Below are experts of layer 9 (counted from 0) of a mixture-of-experts language model. Rows are named router (the router's row for the expert), up (a neuron's input weights, with its number) and show model dimensions 0-223. Each number is 128 + 32 x the weight over its row's rms, rounded and kept within 0 to 255. Numbers have three digits each.
Before each expert's rows: a language model's description of what the expert responds to. This comes from a sample of Wikipedia text that the model never trained on.

# expert 60
Word pieces inside Indian and other South Asian personal and place names, such as Ravinder Singh, Vidyadhar, Tiruvallur, Alappuzha.
router:086122067170062156122133133055161173155177145152129140146141196122125149152137145112171072073172181144105139165112154162132158160087140153042158144142129085104109100062146169157099151105159095089154099096121149123117108101118154114103064133135141173151124151126097134140096092094120092129129095066127134152118109212139105077116092093128125088183146114134152190110172193147093128093122182085121155173131137117087166149096118162144150139124088088142165135170076097157062110120139146101138125186121171135102133120140114100182120114128143112108104058160113104146155094186049112122125163083148110110063147116208077138118085151110123093085093132113119115113118159104120187136142
up0:154099126178047148185145150103132128085074124113129110136156166081094084128146117151165062056103085171090099131143094117133151108138124175089137130206140135141089145110135151153207159094140118090098160127099187134117200099160160105148090186126120165160091114115132127145122130203118130097150111076124079104127152144166117157180168092114083124170132117126127139118114164162120119078126129083128123199125104149085140114081174126134100209129198106136193071113105128130176176106146108110145180127143162172181092120121101164079110108151132125144141168124133106113109094139058112114127172102143129098114163105149102116162155185170109137051155113170088116118053115120141146107141
up1:157096114174109164150149125099136093072099160181120111147131065161100136188146160117128105126048193155084083163113137115136185151041112154107125149109104127160134131110138156131097110137140170060097192199076121123111120140114135122152123107131170186153165178113139110107127113133194153142117138156143099120189167112147076086166142111085143120181083179137103158144122158094139125149171159109136118172105100202172165112052127132088109090113062120135141159128140131168096116097133133070138153110123100104157076150133100203114134120131097111139122133096136032099115124095120155106150185145072105111139154159077124112117157133119160151090162148177089149124061126098149131062143
up2:151127189187115103171129116120076106105155218090096121126128184119120102083134132140155058133115145132111074115159214128176153147146118127113131123151110080157080121157155189078196092122169126109152098148063161163171183066127120168075120206133148116089112135163171118134123148137108098152114147111136122138145125135134103086155180139161115134150089119135124118107130111130142118075108152104099145177115176070190107156166110148096087156136156145066170088107092091142141091098084171148116124099102087161080078116116115147136106102154172103082179108153106132122125110135191071103147113062114153117129160149081126138126208136120141119071101095084155148149150118167106202111099
up3:096122176131173219150116182126130146183121132158130143141172145140113109162129099136095138108118092161147157092140125154160156113154092168083134176140127153090106085129142128031164115073166114110122163120175151112125175136158157160067067137163090131111110145000185090137195106084149102113105047128139095120153120151107156150180093134141084144153117103130125121104133124160105163079139132195119132144079109123112125112142141121128109137106174145079217154204114141199158088097075135107145115163142103184130121131150105082145091119141080122148163134138118143133121115126165125172136108142102100100157132103164098141101161131110127157082144054124160093190141139076085122105126
up4:109158113113052223117167107081139149154152132159120144126143123089114123114132119154160091109165149089104113126137124187125136123153112140202148131171132081097188086140125031176099083091101133083084167146126101181129142164125176124104101100136109124096093125138107119099077154116118127107127100164080151134134103204128195195144113157161129177103058059124165104140097133124123127104070155107137154142138139136123025199132114132158118151137130087149177180137125087121134111119158106129160143093075134138127213111134149151123139125149104110114118178146148115102147111098086150126123114112186141088069137173181089135171101183174121084145175081130130115125083070146137105135136
up5:089120191095157100157095140075158130193133169113097119147162193129109158111157140180162117090098110114137141136143189125144156167208103105028115111161108119116123091175147131086113076146169153088146068152188164149160153118112127111081049144173107113112137124119182099115117131144063085100099090125138088155161122089129171080131165193143114203160151103129105179077129123120137134129115122172127152164169128098119161132154116145107085171137176133155164089162065140103116096068122153144130118130113101166105127112136105112058090109154094108118136115110065122138110134103218098111157122103128109114115176100134110175100158109105183150113095142050171102158115120105099146155102
up6:120128107102027116094107159080157087080170180139150137096180132123198109104138104126167085138147157185142109111121147151117111160123144136095113147116139098113148100225141182173111067166123148147149126158102199156114124148158152114111076108126176101133128149102100105057145125151087097125106102114140133156139201157154104173035177125102128122119142135145099154119148147058139129100093145065147140103078169122169129179184097135156120125121076078117133153158152154118109083107159158152124138059132143114091147145145115061113124190123124066090118163099110084116242121159104128092152161074146106150138170145122125109084125132108118152080128100096148124130149163145127170103122
up7:141135152091070177158105118122151134148130130109163096148097123143119123156089162153131162185085089097128121146135132165124120146137110117164169107088123064097094132098111124165047067132189099146104134027106162132179149160116173187140098145120143125082185078123136121149148104153126166097119171126147116140151108159139049082039160127217124179130192060127137098093121168114103171150048138094172118172150156095158122133140122124115122116146156121118149153098120134139120150089130158137105092059135178141118153127141114117193152160145175145102120131101068091131135189158099152147131090055072107133131121089119171157118088197088107136109115127078154115158081148110118121126151
up8:134119150095130142104116185079176148079118127152149134073140162123166104140102125132180141141141174164125120142144077153080090109120162189152184141103101142046177129125104111181082100115166137146143136122143149139135135143115142171119055135153181171179158088071151170076149134187108104103122074115128143180147190192146056169082128118126117120100172140134105107143124193100118146106104112112140198132101115130086171169133086130165130155149082082096078134159147141117118042083156127129105162085107172123050169135153116130105085146108163076133119120106176101110136153128060145120133105153141080166068134082131126160167126119157098141091132051126128165123164131080138173133111
up9:102133129058108102141052128148133100095140135149141093131134052141168151104148128131123145145173179137123154090114115132108117130179104125172133058151154114076132102109114078139119082179140128139125157149161123173154150158152178164162149071128119115165094106155111067115105137192109104120132146089074098130135152142133196086128140191093151151149168102149147159124103118121158139104145083091117109180166131088101114159162127114121110178128139080151066112143065090061167170126202104109132096130094131162105203114138126102131125121114061107120157143104174116154235163121086100139139134169193102105095133155137056140208107141148116087120179124059090096136159122144141116105166
up10:116151111089071216113150156173127083180110124133116111130112143177106149139120154160105161114106107114122214126169104137121066154141125130135179069144130177075183136141135121114045106064220161101145132077163086108139134108131105131129100129175149128109135135124138153125158130199155097096131049107092123133177129175180131227126172160178120198212147075118136112164110107120104151073127085130122156159110118135104138123148141129177141082158097061103126117127164175115091069070131119077131119191133105125067100146150118136098116116126132146148100123112080146143082144130119137131114068128105123101088138092173119132142105130153127135172099126163127106111129136054105117101135
up11:087107154122121074107096116099099105218145143120117127188155194149113130090132201173108094107077079119152132139158162151122169175167086131063142096132179128124129138145147178108122113097095129133152098172129164160130112087146075117089079125177125129142145128135213146107140119126090111118133145159119108134126111116118145099142159162107159094163117150137144135126118099087127107104110131215088124110160126106117130120207094087108146145104159145136169097139092110165139095090090167138141098153130115151063112140160109108087097126134116090112086090130064122147123156103181077125158118107130104131149202152133126160096154028146228124148063118083146083194119158149127149197065
up12:142127111149076158115104133104108112154143109167190098149111027066101139111138116110086127098128172169118134147150133131134114145111123185105114146181164128095150083108104113170104065142123118173124151114100094136154132165132184118172106107137164075109135116116063121149093110152078148134170144085041133079133140161123119098130103121087109100138177052130136115081104119130148136155113146133161121073151130125095143140114167118121134154100155108177144145074110089117078185120205131107129094124150125137119154134182108107190177141114050107111102168130146144101183154126025122209109157127152140166131128155141071138208108182205122089107192162111130135153107151143120124107180
up13:116084165186045187126157136075130147072128103127115074154151126160127125139135164119187075093126123203108100113162156153155110196123124184081153118164145136098180136107125117176053089107165112082166082125105131102139099060161165097185107132113140179111122141096111138129092103168131132164127081096169094089090164175169129155107152159140100162136153126140132162112099145172139135145141131138104142165147048173095157116184110085126163133106099105155168137095115096102081132132181141058146179176057130189155099099100127132098112099173111118118112083172122146082143129082076090109122206106119114165104144147116089166147120162166130171062131163133109136115115115116116126122128
up14:117179185232114102168129131126096142102112134085172096115125145109127098149107112135115068167154169154112083142111150152192143155147140127075152183141179079137069104134137100090077086168130110140107145088153139143148144140108176111152082139116111123096125135118075087161105110149135195140111113097074124108171119158145108120104170144132072130118181107128114120100101150192169155116097204079139117165126094110141095044176153122113160129107174124107143181094081110130169184108167162132125103071144159168177107101135119065220131118149165097127173158168096096125172130109092140146101168083165130107095138071099120165123160184111095131081139111119134132174109138121082087089155
up15:110114142144125114131054140096110102157116133151186100113147144114125100135136149163174074081123156092125064133103136157154102177137102138111149147085173114106078119175131139174118080166138117161112121135127200140144134119057103134125086134155198214093155157148094141185054101196035151132125102097104076152189123177157073129139158093142084099155169131103154079104134181098139124168054172120142159171127168162164109121112101161113129133110115135089163151116052133134066154093081142142107124123123148183117148127106118155164144163091137079061131106175121097099195145092145127148145147132133108106092133137114157157095150138145123135107115128141177136165056117145097195121137
up16:137116164164115140131185140124076079144136144077123124134144147136100116121107128154143130121082131143091170094176216141096144172169097164134145098160152128098124116178144132144164158102172150137203120145158147156124205109178086177074082187158131118146193100163182158029109117146117047098125073107119101090127114124155142162169173215202123127131112111136157160175110102106124121070096135150093138129093149117111085138211118124142113113152180110134140058169119112149119064095093185120130102136087100131041089145148111155107092098114136092126097114110117141149132115140121102112153154081134142095123129098130063159150076115147168123147095098123148101159152128133117154149092
up17:161102083155192089131076097164181159110182100151132134100157153150142098156134146124164103119148143157126191139124112138083072107114152093192067134126131154114141133137114108211078181104118127144129119144094192173093092158135050117098127132111109107236113136095095107132115102167148110083136135128130199162150132156104151152141140134161114072148099151137146129087118108123141130142127105182111081155155131130074207159116127103119128114118133129132115073152064140146173088156178136108117143134169104198123120138131122161075118112142096134142081090109136158153203093154104125143175129106191101136073118123130149123180127160049112101063115101134085167109139100113114177219147
up18:137106161177071232100140097047105168180196163154173097164147109073106117107137100131205076083122175132121094119120169165131152097112102184114124171129129076139155119117138154160147108118090110079104095196044104144097087137142162138124103097115154206075122162153079141086097141114091104159115121119120099045131125122158157120146184129113118115130101108118150167123156112093146111146090154097131121152118133169145092141124102143090150128129105154206189152121101114143105152154121095122139121123083136123144163139114147134097179129148130108114131119160130086083177152102079111109122163142112095101122170152117059169130092207199124120111181180125135114125068124190126113133142
up19:143133118165088120110116102111104127107162164116102105087082205116152142087124122131145076144138124142130100169117116072140168113105194078175122160149118152130177112107137215131210177130160086078153133101101097111158137114051089075109112180144096146117163132173151160095123125144124120109165110071117111154146148180131172144157104113220167129144210084143146167119104167106107136053095106141096139189150151114146096133135115097124174149073159129121143080134082075120079083095123092119145101191169178165083129105145139090151138137118189144095153144123107149163087116130134133152083097092171143164122120132087103142164137149056109083074122126127184137153133127134093168102088

# expert 18
Word pieces inside French, German and Nordic place and personal names, such as Templeuve-en-Pévèle, Saône-et-Loire, Bundesautobahn.
router:129128108139092106140131130123166142161119186131122128146108156104151123151089154052181126106175166113165122138073167118156113190140162083110089143143105075068086119112151128130108146073152130161146126073087157122201056104128086138139110110140071154162049123129143131156053111125154134136093106088159140170130080162127104105102129138148120154154174063158121157126171141142151139113077196112138113141096112115122151145045165147185172107123098155107180144143068111167050081147102144116126100142124135171091126108151134136170099148115136155114129110149061096144147133236096120148092161090148125102107147097169087115124115141073149141108122134117146108149067130117207203158114
up0:076163157135095122147132118125113131174105174124133158105122167111145141151139053102096120171092132101121116122069137134119136141188137125077104204110117095091129114219137104094126111162145134131144093153157133138083095145127143097096128109131211106057113161118085148163140160093120103159135168155102111073205178137110110228106187117191146132168179119125108093103149144115163160102091121054086121141069143125154137078115147173148128128118114125121155191068089135104147079141129121212118084165173153114157127133146146160133183165109158157106097122127097118107131148170134158114081101127176109117099148076064185178148140116115076108132067092125102135132126142155158146071144
up1:154168139118169119139130102148128111098129181109129110110140118125210154117121096077162137158102169111136123090112084209044112170167115170124192098122097145153109124130120149122111174165125113163195033204176103139101133135130091105132159131095140188131142141159094134172098107132134177166100198086113129077132162085124101175143135114137097143185145121114109106119082161111171103122032110137089189173129107102159118119146176081187112139122146137107102174100114117141057118112137112094119140109097149150079116102133169175109103143106119092132096177120088128128132146143114169143103079126073135131140150123129148101164050115092105131150135174141057115110076139197134174103088
up2:048135103113096141126094148192133163164140104117177087172131095113131045122170154089183080111126147122133124142114140075079126146158153133089152144091112101143138120189132101101130113092122159135114136111139168114162122146076127130125115125112115128121100119064180090121028129162154170101089128130083155133121130186121170133141142148180114150107131099102150171116131144179128146152093132173098120093109146135123126160080176187108166189097162104125177174179035098133096198089090150100157134187161101079169102123164111132156121123087152100149147146151037081082157101143096145191118063110116135128138129143096173093149118118150160135129157131134097093153130147166104066177079
up3:172107152155209083191167120140111125132087132139165170131169112112133166085121167114165096153101148163130154143165165042141106134142120114139203054109128148203162132096135093158131154140180123100152139146105112153154155082174106147135119164162111103191181138192118103141122134132142086134120073142086119203103127128099154083166083165084162112114080175147132130104123069167077081070140175109158119162136105087120080124088114159142135121157154128128060114159121047135063078177110124096155151118128165082102091153150105139152118117124134107124121177066189164098108140131120096124110140162101129116112158098114096109171150059154171124140090089125126133128113146066137142081137
up4:114146178117140119065102113122144137142074157102141126105115152071103174179123152082151156102121111113172150133105116183096110086137107120149114124145134176180134146121122110135124128143133100117093172194123136124101061110117082173192174107119081168098095134164170159119112136153105139123126167109107157054132131069158159138162148143088123107107157176109096074100196129146171156140132102153057088049191113123168186091080080114106172184146067136202175088170053123186094130111117133135129112087175138112148058113079140178087113115139125174150139137090111149112128086084132128157122104114102112166140115130098127193144121150140138111073152178183179100140162110116150134122148
up5:148081136152121137185099144115135134088131140114124135107098158185158103075063174158094141155181099141089139091137125095123128101122160093161093135103176202106139157108112144088107150169154133095134132120159137095183153092159022086187116150121115162132141146106122190074160151144109113096142171146158156140127135120183082101123107139151144146081080087122126156139149156138095121124145123153106156144077151111189161130064167155180183146143064154070085106127163166073151104192085148100112138056076110172084113124127130145089098129117131127116103066104144086159140130116092070070167104063171113085154145140135168135108144180108145146079155177095183124117149151131091148124089
up6:155129109177080053122084112143099132136113127142134093121171162136117068139089168096140147145168156124137115119129159135111084098102127091185086150140151118144113214091118198117135128171137151159094113072155128095198109099110072113137152130123086149154171101077150108131129214177125104086126167174152210110086089106101117120141090148138089125089180129121119092131139147118120101153140135174157052122139111100127157195081158099101172149140128147128154134113111104124177177145126121128162125088141101110090085174135127164057090129055109188133166097083076147116131123167138109148162046114102096175091172106158092103156161157144170110169169119108109097142145097147102119146063
up7:124150111074173117115087118131086106105137098113114075115089071118124065153146109064138159178154154100085149145135133071108093106130120129213105161122124103106141149106115109169110156107069175145085098129093123049120145187091148118139116115108140100148157130132173105091107123175136169142132135074096137205151128171092127192058124165152056183152158131096147132103121141106136161132085147154135119170173107166124133149130154102075111132130159119163148165112095090123161152169164136106114081136154102160089115137172137167139092135101157158166133128136137079100120178161208120182174120179104118150086111165096101172134159119230136131120187120153094131125131158046152120152068
up8:099122051128101120162145111056157129149117142102122117080102139143111131107051089049121110099125090130102141101077116153111118128130117161169095208121134136060131032197150168126136115107129167169152127062115100183080155168124106072169051094139099106114099145147124131168186127108128123144135184132115049115125185162134128154130135152184123146157107108136110162168141198097100112151125147135161229141119084082150127091166164134129092142115099135169185121108158129154090134056095131145114080144182130148127138072153133141124140153169127139100088117131133153125125142161094160108098136120144124125158160161108105114177101120155111142117137146088101136093109115178084157189187
up9:096139152149029124131139119158107095163115096133112110151047163128080064169131137158131103147105184104100123177200130143125070128116126074108131137134160083131107124100154113155109096095152196128110132119067203175147165131120087104088130099160070141130161170115134137149138161132126164073139092150111143160105078159123119080142191160126128125230097168122130155145112117120116140139113100169121170198094137121141105105063154189103113104137106112052145094162048103195177168105106123115128109130157089132150107126122155106107104121097109123139130148149102125121165110149155094087118111162148127142138123077123166085115187138134124156120107153158095137136203213128185123168088
up10:124212119102187099139123101150138091149151132166105131135139127158185113107078138080094150106113139079185131122044100114091120139098183123133071106168136141200155145111115131124093172156115108106152156190120192052184108190154121083188118144130125093100154127097159136116116108159150150133124150113100139189162088145085127133132129060100159144099088087084124051175099129127088126158142123143163139068164098147152181098073163138124120203126155118123171126076171156154084155163117120177137096130117116183072099114096145179126083169130148155157139103144197134098094039115158084118116156122087156151156101102121142115108110117106126120108138125142107137134092071144119165110091
up11:081115103094017124110125113110097124166146114127123070131126118106104117122141071127109109125189145129106122110140132084118136126172131115080157141099113061085187107117134149121183119103120128133137135094105161135152093169068178102115100120115129127066171137141188099169067122158143152127120154154070118145157136154126177139127151183108121110163131114124143121121136151155118162149045138158158143127154183123134094125130173122096116072108170110145224139170054118132075131162118119160142100190162055116123122119161143102203134110128085168098165070156078115162171145097141113194144087145185127067130102120098125184156176153161137167086121134067098112139185151130139090180104
up12:114150149152116119136147069161131113148119157133116142116193195086162132125106120143167064141141120033126083064141095089159135209183170103083148127162078104115105098182122131118158124126136213131088153099128070134135137143122071096186076164136114122143159152155043129155116138149116152136136118128083126129106095131161164147190099056096129155140138061122136118080142124163138119137060183116140138125077134103161101127150129146144084167108125140136143148148083148179069125153077117158158091112103169137056156128131129128099143158089163149114183103159087109098122126127173152133082051081167134094103127133104137152160157086161093144181109107149190146143124141190145123086140
up13:146134143090134127067147122120135152153124176081130173113122179102143138095134119119150066073167124141167090149164041122153148122148097155121087123180182152075169100109114108098159093159159194116098196112132037142140115137104189042188118119148154192139155117129117155160130142147127158141114155117185111156123078136110171039124130092129124165105149175113124180120163132159233058133101138140143062142161156115135172110140104147141117134126111124093147081083073172140109108101139148150135147107091181073135129126121104172054141140126145155135171153151177096109121117176157123169110101120126124141101138135155108092144087183123130098130088164129094079135160124073159111125138
up14:056098151107179124117106120169125084091133093162142105155212124102128165161120126175111166158138136102162171101179108082151108094102107166132129083125130148116159150089125076079112103168139113133120146127150122095138147126122189176130141166158130119149128082108153123103168099127079051133128157134140152137123170108143132153124129174103131168098081150143101084096135097112161162127140111117166130102182106170117096142173130075098131141132146158133123121070056135139201107124108153136170161110102137117096163164136111136096128104126090131043200125105124163126121128054147073121095208203118125174137116146111115185143111043137164078144119084175118128175198122128188092047146
up15:197130098109133150102141162147061153129114135122112178115133156128095151120086175128109075088067078117157144121140114145164127179134126151167065160190111110116153136163104128127151121125117108128077183106114130121134107118116089125122147148153150109111065167072096174090186150140119101151106147170140103132132131148166112158146124090162093096073165112136138200141062156167108117157205092117141159106120142112076121132093112098091058079102060123186157103157147167100151166095093151114147117133093151114127091119150098080152137145107124178116205116142136076157115145158149116212107131127148155099131174112187127142148161113036167088173128050128107161050118098124138079149151
up16:255130097108175129172094119116081116159100099145087096078149133113105108127169096125109123083059122136163146150124161120095107192134144090179079132137129137156060105117147117158139155089166148179123112105145142121148193097172110171143147125151106097135106129143133183154135138055075128103143137151075144127103090153116123082150119123181076123112133091138167101117146081096154112128099072091151124151100136121083205090127151170144148071132105134140122139138160088125093138155136103167109109226115086121130147117171123185127132144105154089134111136115141135129180143149143167137155138167142166106094131126132000125146141130154134088160122180185102156162068114102154135158130
up17:095133181112073143143120143093106101177135139140113120135077090113125221128097131059161161157095069136193145111140113129081142090071061108154123097184093176168164181080137102094084142129169102098105107097107089137127133129151103173178151162125066182154089139149140147149092130175149113144101070024085126113177123101139140150124174167161127139119085084125123137142129086146180135127142121121143060130133110076134177133109033111115111131160111119110186138088154094131138147128110092113113140091134131089117096160114140175122106104130114175114109161100167148131115137160065087129094180145102125155185105110173125154117134166107134148104134187158190140084162161075102113159146
up18:143129171095149094161101127109103128114138166125168160100151104128137174111102097036133145132112175115112138130157110162128128148144131161143158126090146142081135084189142093105152150085140123114177103112084129127146108121103121095127126105118091118101042138114160121106128079142186159136110206105114112122090178175111113113111159176193138118110089188148130162151143121122149081121156079122146161063110130148086051122089171140141165156118176105181124174145103125189097142064091160139138126178154106090137082119114110131116185155104084086104100178087159113142192142174068168158114116166091145161174116154084137097161056114156111112105094154112037126141076125156134158192179
up19:124111106085087117108097089109085162124132107134097103113153084088127098112147112125133118116103136086173091109142121109139108142185109088113071129115120061068110149119099118124137126132128218156092088100135176112129148173064108134113099116124181139127101134143135160128073174167128102150130128185151157160142143142146156158179176169128066128111187130097150068101126126179166191127099086137111074123121145146076157132133174116073165074127107109178252126142094131095158166190110116192112062138133072170134132167142160186074138110135145158113148087101111142113165173134146113140153138147132085162064145090122134186152144114162141134149157134089082155169147137126181100171082

# expert 54
Name prefixes Mac and Mc, LaTeX backslashes, accented or rare characters, pound signs, and uppercase abbreviation pieces like AFB, UC.
router:125115120175111118053162126134108145132136157123115128185050141111096096123096159117146140110135127136161144144158135169121165179093161115134130143167091131069099136138093159153098143104145097081122090087163125153152072113125064083045108158105090103161112131113109166117159124139131108139165117129196122122107092137131054106117117119127167112177127118134142151140146152154162106151101172121123104163054121101106165200102126163154173068119128111142118076159063087135106145139139127121103150137129187166132110110133125085178135109122133134122184099147107115173188077200135140129053128121157131059137163134163169117151120138069123110047101161157154088065106121071191197127209
up1:130138171167162079098165131053090106139115212166088116086115165153128131132126169182176148125139120053141117129131172197184092106162081087186138139127110136196147109141155159119139100152103091143103111107085157129096100131178053076098122132107060105159140123156112144121137212106105121163090074151119168098120085095158151154143138167087130138136175106137100107101155150135123156108111163089078129122083105171148078129153101122074145098124100142139184154103161048136102088162093156134144115099142192153120080173168134122087132137134157113127107125134129152125136085135130160135138137103085084113116097143183126244121131118117161141154170134134137111172060069134109149129137
up2:127191161049122104164126123138106140123156163087181109113121136127149135130153124099168134174102169057096162122109140177097116104161093113143151103108159111133175128124151118115151113141155090060106122100132132130131184199128116141098141029131093149163090134178119182121157209129119113135134095131071121107095119166136110154110103080147108123089140137113110108137143079149103117143158144151120170148185113108139113091140103148113062177148087149076109147111169100183167042154149186148107116109103102162100111163107112106121120132157130130191127126100194075132117039146155087087187133151082134151089156139155108168163079141197127145169124082170075141200176141111168110111124
up3:181136167183140116037096138138085161136106102159165079131116094125100106140122120143099105147132128117117074138127095185145163161159156095121164145175151148067152103125093088135121086139164138147026101127146117164107071149120114125100134131133085112159144092074087166120111138125157172111171130141241160110138170089128110144147097159145126124104149129131161174154139123097187116158110157126154103113176109116098138137112143111158117103103070106137092016156116118122183152120137114177167140085079105159165150193126144108050138109097132175090161102131127149162108101100153102111128146159164134101127132118165129086148105139178094135149078065165157153116045111067095176096114
up4:158113127170115123078098129142125197084114110176136099196114078053113108132083137161081168112215068161157147133099072157093204121154093139091110071126131156140162167109064108101085149156144157146157098128186089140108132130105132115113105130105136108180169114102137136166153151113153145116155135119121161114064169107121116117159075203144116120133120132116098131100162103133146073099152114174100101150171124174122117206084136178103154105142080112168120041085129117122126121105122119140163182113059182147133126180125146121092123088113139182122163067134115117145094108103105090120132122181180144134160111142200118145159115131112103150150092135100146143100186090101160151062162
up5:044139098140086088108133138148181107143147120105159110126075220140091093172156101084123158136143128111129126127132141085130110104085105160129080197137179132176086193093126143120157177148129105139111130043143150137126159087075172160108133106127119119165102126163134206137141131082181147096128143130094140105155123127149105220111137085140104072144124134142143123148126188078098149164179141141158110120100155073131109159121115201123070166183135093142128133134154156125177130088091155163136120134152111131097087173079140141166104158149178079193183125067129063136157134175072131089164125103119119154128106099070117120110134161076122083130174091124123145074150131134153162090117
up6:055147166161151166161138109156107103182176139120119142117125127119173092113132195166136107136111141089156140151136130168130156147119141146143145079086107072131155141156098135152078155118216058091157086127152123162218090131096077127106160091124074147179146135114125118148128134129124126119145114109094121121085141215149063077087081085091147133167140155150149127176077170128113066136107141153133101183135109117118178121103087122128145118113154118137089103132108107146124127124152153100115116088150172184133138191077142108118143113072127146130157052070159149098133095136153183121003107137107136093134164110146129095136093086125152102092141198132154104095102083182130112178153
up7:100123133082134069169100106142116100074135093125158118120133078172095169091165101119108155150116118155089129130139115091119094110142078144164134107130207146111125092159182060110156081129064169136089175095145099140100193150133210108182125124170150078067098145167175092093135131170102116167111141147144092106216139074104143173159182170090122176167093128138122119082084108106125171150171150179140160132161093146109088124170136111098085152150149154124147180104122125128134146097087154168124098097177078128146130063138135147097144149109123049172105184104116118129117129121114099117204099108090113175143120142102149181103179099151150125120153113063095097163135160165158132124105
up8:119154102125127118201150151033129120106142199083116130123126192105099152114138105173203121128117137133077128092149122134127094139072093159126106117135193102107139129203123140107132147129123181122064120104133106158104134140112104133085162103100130187089141141167142111065132155087114123165098111155119067088131125115156154100168210134126075134197069078141166152129091100144149173138102121117132133201093187118128069119165164116144151168127117108137156158127088106149094115121108114132145147139162093108139130083165146107131123167187110059184085193148165105122140141170122112135104127074197097105127124123130134181132171102070162100135131127108109099104092186170202172151099
up9:096182106130111115178062139116189085145170174111117116150130166134130104140109159120119140146119120115124160107139107119101123123120139141122167091068178140075177096180127141118047147119125135108136135130161123128181102135137072144147147093139158119040127114172085098132139138103119121138080138142095105153168095239158129182106155097157143174180051082142122117176098085107104179123053123138160140152098162089083123108141155079215188150161123103123144153123123130142133117116119135090089052116128150142087151070155154050198099169170150045146083142111116160075113142155152157136111151142179133095137067142136130165162118112118114153125121143121097126136110131139143176121088
up10:153131118128128098077100174096071208141115137171157120056101084150097126145107165107121138124197139080149066109100132168153107179189114118167109101124082124122103187115075106085104129167161166132128049112140133115146080085141030142100130156126150165119184120157109164109146147128146144113139138119162091150096158079136133118106127125176178134141181105115117234158178111128117081114132117155149030152182108118140093149163089137114136129162097144112117052187149165145156134092096116142145082121104117166169124182147100121090115121138160175110106175149117138156126097121137139099125145188144160095116171142155150115178157127142103157064114121123125151106101128066117062153139
up11:122132123156146122185145107077117050174157129096086126144145129119145102133127155164153086174113166120188141128135167120101124171100118147105135061116121087143162106157104097167075135128184025106142117168135136131187125172183091143079156123117119131174165111127128118134140131124093130116116088102131102150071105165145062093090133126103149155202096129111127058190091102136111127102118164113211156182118146069148164137088109109182180132118178098104106160123135063136129152133165137143126073129105090133129200159117126101122143135123120167145155043088154159120154108140194129110026141143100134099142179128104109132164088137116120126166118158182147100115057130133136129110080
up12:162195157114144128160128092141153091136099140094144097120096152127139147130124108113137164175110123088129116132129179109131137116150139093091152159074167179117156139129193174113139135157141123126121097132117135125123126140089102165168123124170129174121038161126096174158109096149105115123126123121086118137169135142113086174122086023185090081140118106164074112146057147075101117107123175146078158148100098127147132114159148104156089145174099154105174189130107126159112088136140134107094159163109077124086082134134115134105108187117131091152099125130116127084083102228126138092143189141092098163132134073129068151177061131064154117160150126188144165173131209090127220116125
up13:107136123141169141148124144130092146152112111157140134099146138132154089122116117139156105123144125111182096132116191067099168176200129118096120151096118101134137155152116180159168155148139049138080099199034138110187092144176151113153120141120136126161156088123098118167111137134128163159081115127124108162086139099099112068187083105124132117089181164140134163073127098164126108116237133117150130091122146040193172132088113141109185167132087130118104065123165148123145137150139184170129090107122161142104100148098095158087138143134127171153156069165165125124126066172101153107100180080032115148082145153089125107178124131118123130107058086127149109112103112108152124094093
up14:121101119214088168090114148119112155074089087193124106158096124090167082128054126175103090086193081153200179162071102158100154130167123169110147075103133185152150174110075177088133112155142159100121096173166082101199118110113125113101117128086180141102139165113092120159151172146128162100161168139157145108054157122156138112102145155171156136114101171097131104129122134094132111107151111177140164141136123159164117167083155152131126111103070129112131062148193148130134123130116162156136181090114172159084150183101137104113124108088158167071166075136126132095156100113101132105068119117094154096135107154120128137129121108088142112151068185163157156116184096160157134078121
up15:172112122187120146087165101174055124181138085142078133147130167110130113116141128160109112102144121096139124114127167100137198141127133103136135147140079111102138176148137160162145155107199075142165096101126103088200047101174095127131140128153097149180191120127070113102131134146130175162120124133122142159136131102113104062165077128115103119127123175135117158134106106165094072150135123133087144118107107127149221153142136150135156092119133100068114053145137129117152138134111135154115106103155180142126116214099116132095125091055128187136211078134138167153144077130094138098001151134104095076125167144163143075178102104121121131077139142139194117123127092133138131155149
up16:112178177107179204183139128094128089113148123120166112166089073093151130115135085125118118167109154101074163185119132158102085123125170118153182120073086097167130105116143202089141111146122161109121129103115166114155130139059093156136144045164147138090090157149178178111130142114096162108153127103093145149124140126144090176084100088116132108114118154113107184071042113099153050130123132122098111149182141083139134112154069128177094141130099182148160123170094139135152114111090124075123180091164153178118127138103144167091172163121111084125139137090162107120097089133116101140184106116119165090179162102137123144147071093066119090086160129148058132102091134179173145117178
up17:105133100098108199139188127076205171191120140121112122122132138069156140153123149115124121142076105110130173138117117180095155144108116155097178084143042129082107099150168116194157128084108145076105149171107099121092155128135134168121125073177109140102104186135130140106128103086097157129128144122115137099162171159146185103132141115135133115158116080151140151126069071151189063154129150185109162168079162092126158127136080156175117196107156144135160152160079091099095129126145096101089173091175128085155134165086123123129147080068085129152211133137097131087133163140088124137111063094171103088152168083124154119117109139157126081124060141099091129151143164117114166115186
up18:159151135073143116132144134141123106115119143120120139147116060136092129156102174105122146178108180166114104164129154120184115136186146102128137177126164133162140098183152156117134137075081089142089072066114128136142147147063078066129145158103151121145070112109133165135124135145206072140086136106156114135163153182108101138128101103123145111116173089135124148095109139124165181127158147095111079173173123125146153149128221161106085121155094122197202149119120094152060022088088159161131085157102085148135047103127126136098119141052141110133098110098107120108144108204142153177168159106115155153139143077113147114128111119088186110132171124092112117120093095114183138180138
up19:145110122160174120142120128159185058130135178124103177112163136150106116097132134166148097134093134144125133120139113102124108137128136191056139122117152125061144083188099107104100133094167095152085130174155127128117074133147119127081158146163149136083137137130105065101166110124104095126072141139115128112123110193173138171157187096143123147164038113150135046173145104133130196118060074098128137147106204114105121070065131092187165135101125063132151118075153117150122121152133164115122053153120094110109121095175135060190101116153147070151091142138141158090161151168168139101082092131175141117158090146124145112107112099097150083148101136145133169164145140172127156167051
up20:141131127101110140183165130005150178155136215098143155136114125064155148101171119164150132145107133116155106108115136153143154167162127088123165138123097097117115099179142115162194139085131171123090123150087107153121099126119071151071150119144109166105161141148090104075143164069123111118081114125123088109129143167150196097126125122110127123125151091158192130071132092116160101137093121099079145201050148111121075156170119153137142150119111106151148107148063070108064099145143066079109152100153114094171145125133127102117126145161107092130161121168139119096168113126173106135094123086221125123107191122119143135180159123137157106160135148077050094171146156112176143168163